Experts of a small language model: a shared expert of 64 neurons.
Below are experts of layer 4 (counted from 0) of a mixture-of-experts language model. Rows are named router (the router's row for the expert), up (a neuron's input weights, with its number) and show model dimensions 0-223. Each number is 128 + 24 x the weight over its row's rms, rounded and kept within 0 to 255. Numbers have three digits each.
Before each expert's rows: "gets" lists some tokens that make up at least twice as much of what it gets as of all text. This comes from a sample of Wikipedia text that the model never trained on. Tokens count by the router's weight.

# expert 213
gets: ")", "9", "8", " 1", "2", "7"
router:121141107165081119143192135123148169128154154146142139131131160138145087160120157078136130121158126146117116146117138137169149123099126071093085131173106071092132141104103131128123130116126067132102148075118111103121112126151122103107098156138111186135128148127109110114143120138133131119137110137141150159153120110066127150106116151132131103150137122109142140118136177169135096152153133061115112122126122097131133137111126164135149144159129120123133123137156120145136124143137150118167106112139153114128133112170120123157085125144157117118137120114104064131161098137145131116148179113127152063132153106142127115115102160096101142064109116148162076107106134094152120140123
up0:128161157140132103176142145117142089112084173123154119109135157116128111172142145101118131131102148126122112084165107157129155105116094064143100126168148093091143172096162117162153134157109060132122135126098115179113117163155125118113191109142092173142119149134097079117129156141105094126109138151149108124133146131168149144111153143115103136151122127137099123103090124140130167125113144078146112135139137134137142158088102111115110135110072116116148124096122092144143081106161158114128097106133159123122121121101097100136133136127118130137131143133154176086186141122091097124147133146136081126112101119122131147140133109117124108134153132184144138123145142151116129115096
up1:109117036086131118106050085104164109112121083116144114143141123143107085137099121117081181148112111137150121175091122114141153133120132109134106142129116140151094102141136143128120139134116125153140125090162121156138109075122115172113132150108084125122126173188120177160122137140152137137136125105133160114153135101090104121101104169131115134118153127100153135126112130105109131140152116137132141135127118111085111097143156099131123149126143147153144143085151141167120154129112130143108108129128166171137111142157134116144140052121142126121151149118170123109128113090132145140118105114084132176148127096121129137087159132137109108156182117096151153100111149113152133138119
up2:125111145148131128117068128140138140112167132087160119092115127151103153178111104106168131093130121160114147156133091133131171132092114132090107157137125141099153121111150158142100102132092139137122130167118109181123080131121127108135131116132090198127124168061138133098154133145116085122089155146127157107119105169117130144104113132132107126111138145120085098115114139155117092151114143119137121132120123139140181170057131109119151128139103130156128135152128136125133084151158168092159121120116126098104140108127160118183143099124165096144128129139111124135131091112114105157151132175137066151120119138111110160132129159082137112090146124135117169112116102103150114155139
up3:108125117144092143122089139123191146107104114125159110148153103169112087141128108140114124150163103121131165089078125090107171103139115097114151159119136098118141123160098128097168156143086108163121147084131104126151139144123137180072142166126105143120116130174145141146121108148153096117130167140115159112115138098079142130096095174121122136155175122130177154109118115177149116150134117110121142128124076123102128107123144131148111151126147148165138112090141169156130150137137154140146126129123138130137109122126137111127127064128149086117142161109123098113112132109153127116116086144118120146126135089118132169082156131158105138107149112120117197093119119096165123150106
up4:092125120069119135130128121124159108131107107107145136138130135111136158161123144129125092130087134138114146120124118142144147144114113087079136103130136137075115111149134111142117185119106089126121110146120107151101089124142106192145113174119117165110119128187106128163113117153111113146205129093166137157141156125094138133114107147148101170149121138137160168124122177174136162134124091149125128129143124128135133121147114169126128131138148149122117172103152099158135127106106131085203121147144136108127169123165156128123119096113131135131163118117154159127137140105095114118112124105083146198126154143135130128101155136169107132113164121107161072118121137091169143127112
up5:071141141110135148130106150135147096111116129134171121117116150123142138155154104115107105164085131149111137122145102100144127148111141065090145136150112126090136102145122148161118152117105126141127122126113124161113077137139078176139148127120106174126133175179098161152143118151084100140131138081171187122135142079165143135127123139130104170160142101110127189140131130165133151123140107148148124116128120134116134133115106166120108142160128144102122159105137138122125126070116116081184105139129123096110132143119152124135126058085117114132169112111147131115161128103148120134112133099122112212130169110120128133124156115157128137120162111119170114117129121096154137156128
up6:165156127162133117158162165130161077117146163094135114110149179128155101162129107143170087134082118103146104108138151160128091152134123098130107070141158108108171155095129095106140140134108040122125107142095105167156097120167149106134156150138121161146144167099126113129104172131130114139112159108160116103146158144098135119136130123129112156133102136111092097099134142152144133151123134116151117114151118143129143140071098130117171111112085125115144156094117120164134108140124158113109097101139149154149148127147114108100158120135137107126133146133160166075141173160085084128113120118109107123098120148122118141115147144133125113129108149140148160130103106132117118092079
up7:128166141192091152142144121091135107123111104134089106175100157134127104134152097112110133107147143123136161131143169138126130141086137149077156177133147104082142127098115140165110111131163098134149116094088117142137139136099113120115124118136127100130109130105112163171122139113140127082141135118117143160117110172119118108073122122137119118139156132137156153174112112109182116141078176099126120163115128138121150147090144140112123121108119124159146118105077119152110106115180116089174125145128186154122133130160155119137133102147131148099132107122160128131190060139112143146123158150124157140123155099138117142106145124137141094075110131123148162127105112080131140152103
up8:081132145101086146140120136121125091179073111125118107140133128129135089210108161105114134147123137138143163115117123095119167117113125062132060166123117125133118181142128132127168131167109079152123134120142141115156129132121105164062144147122128141111098139161132127114150120138134130101132138137129111119118139097061124126136126125117104149127174121107185147127081114161129120148141104081132124132122102129139118124123159117113120141156115157148145136087142149167149142088140129118157118130149109105135122163085133101145111108144159102147153090102141155078158151137125150109136127110102086153140127121090122167122152125163121119107149131094168133114135139135177129160109
up9:157104149149119151099140139130112121113152173139122117170112121102124100129112151099132084084115145128136131131129136139163163147096141139117145141133130129082112125111123146169100152098138113105154133112113134148142088105105128092150124141117099123151098151105101141142076140108151087113161125102147160141122089147116108117097097114177147130143152096131130137151146116134161115108117119128115093160102110137105152153113157157160151088106107112172149126144076103160093125139149075082142123121108125185095096152150162085149143092100110173119170135144115117166189129134101152167107146109137165128085157117144115097077118147133134094107110154127135122128100106098148164129129
up10:154083107141110145124141118076149164132120161161103096157118130102147125122134118103138128126161174148130122178113129144148133157089146125149124163169147098144094138102118133144104120125136137116156109122099124154150088120084103146101123159127098135145107144144125193128117175102140107127156119110153147145130131138091128112091060098164159114165145067129139127117149130116137122124109144144124129135105111123102174134132156167151141115110089104141160128145091101152091114142132094093125150134094178153126104149130166108160156116097140169078134107183141094134160104161098171124128124153154157143119147148126091133108126121127167105125113163134136103124106110096144146160132
up11:107108130134115174103142116128098144121145109166126100142083124121151149127132102056153120078129120091129142146162112135157117188111112128141121118121134115104145165153141147102134146165124059146128123126132142128141038158132132102177147116115175209119117163146136153168070083130128130131111110137099104133133162099109147134121085148137160116113159107166147123167101153121104141142100119128120090125126108116124102118100119131142112131140115141131140138108119113145114119115123121135128121151093168134138133135141171129149112124137145148099134124143171167111169121135132130140139177149106148141104113147131110111098105166065123109105124165122141090078116127121148129134109
up12:099165135150100133119155151116131134124118124156130110116137130130134150083138176111125116128099102158107130084143136071161126093133110138062140123117134129078159138146184114116081096092099105089135142112156146117125143166138116126145058141161101170162141093133152134133127104142155107124157142111094118136139152117080095132118121130125103133133126140107097124121188140167122123124121129074128162114148120150160117147147108125140145168141183163161096131112111102130130122154121120105179122101139111093108142119145117142153150116138113112130142123135114087166075065111114119146140106143141151131146156140150108088115135107139084111071142128123106088126146102137098130122137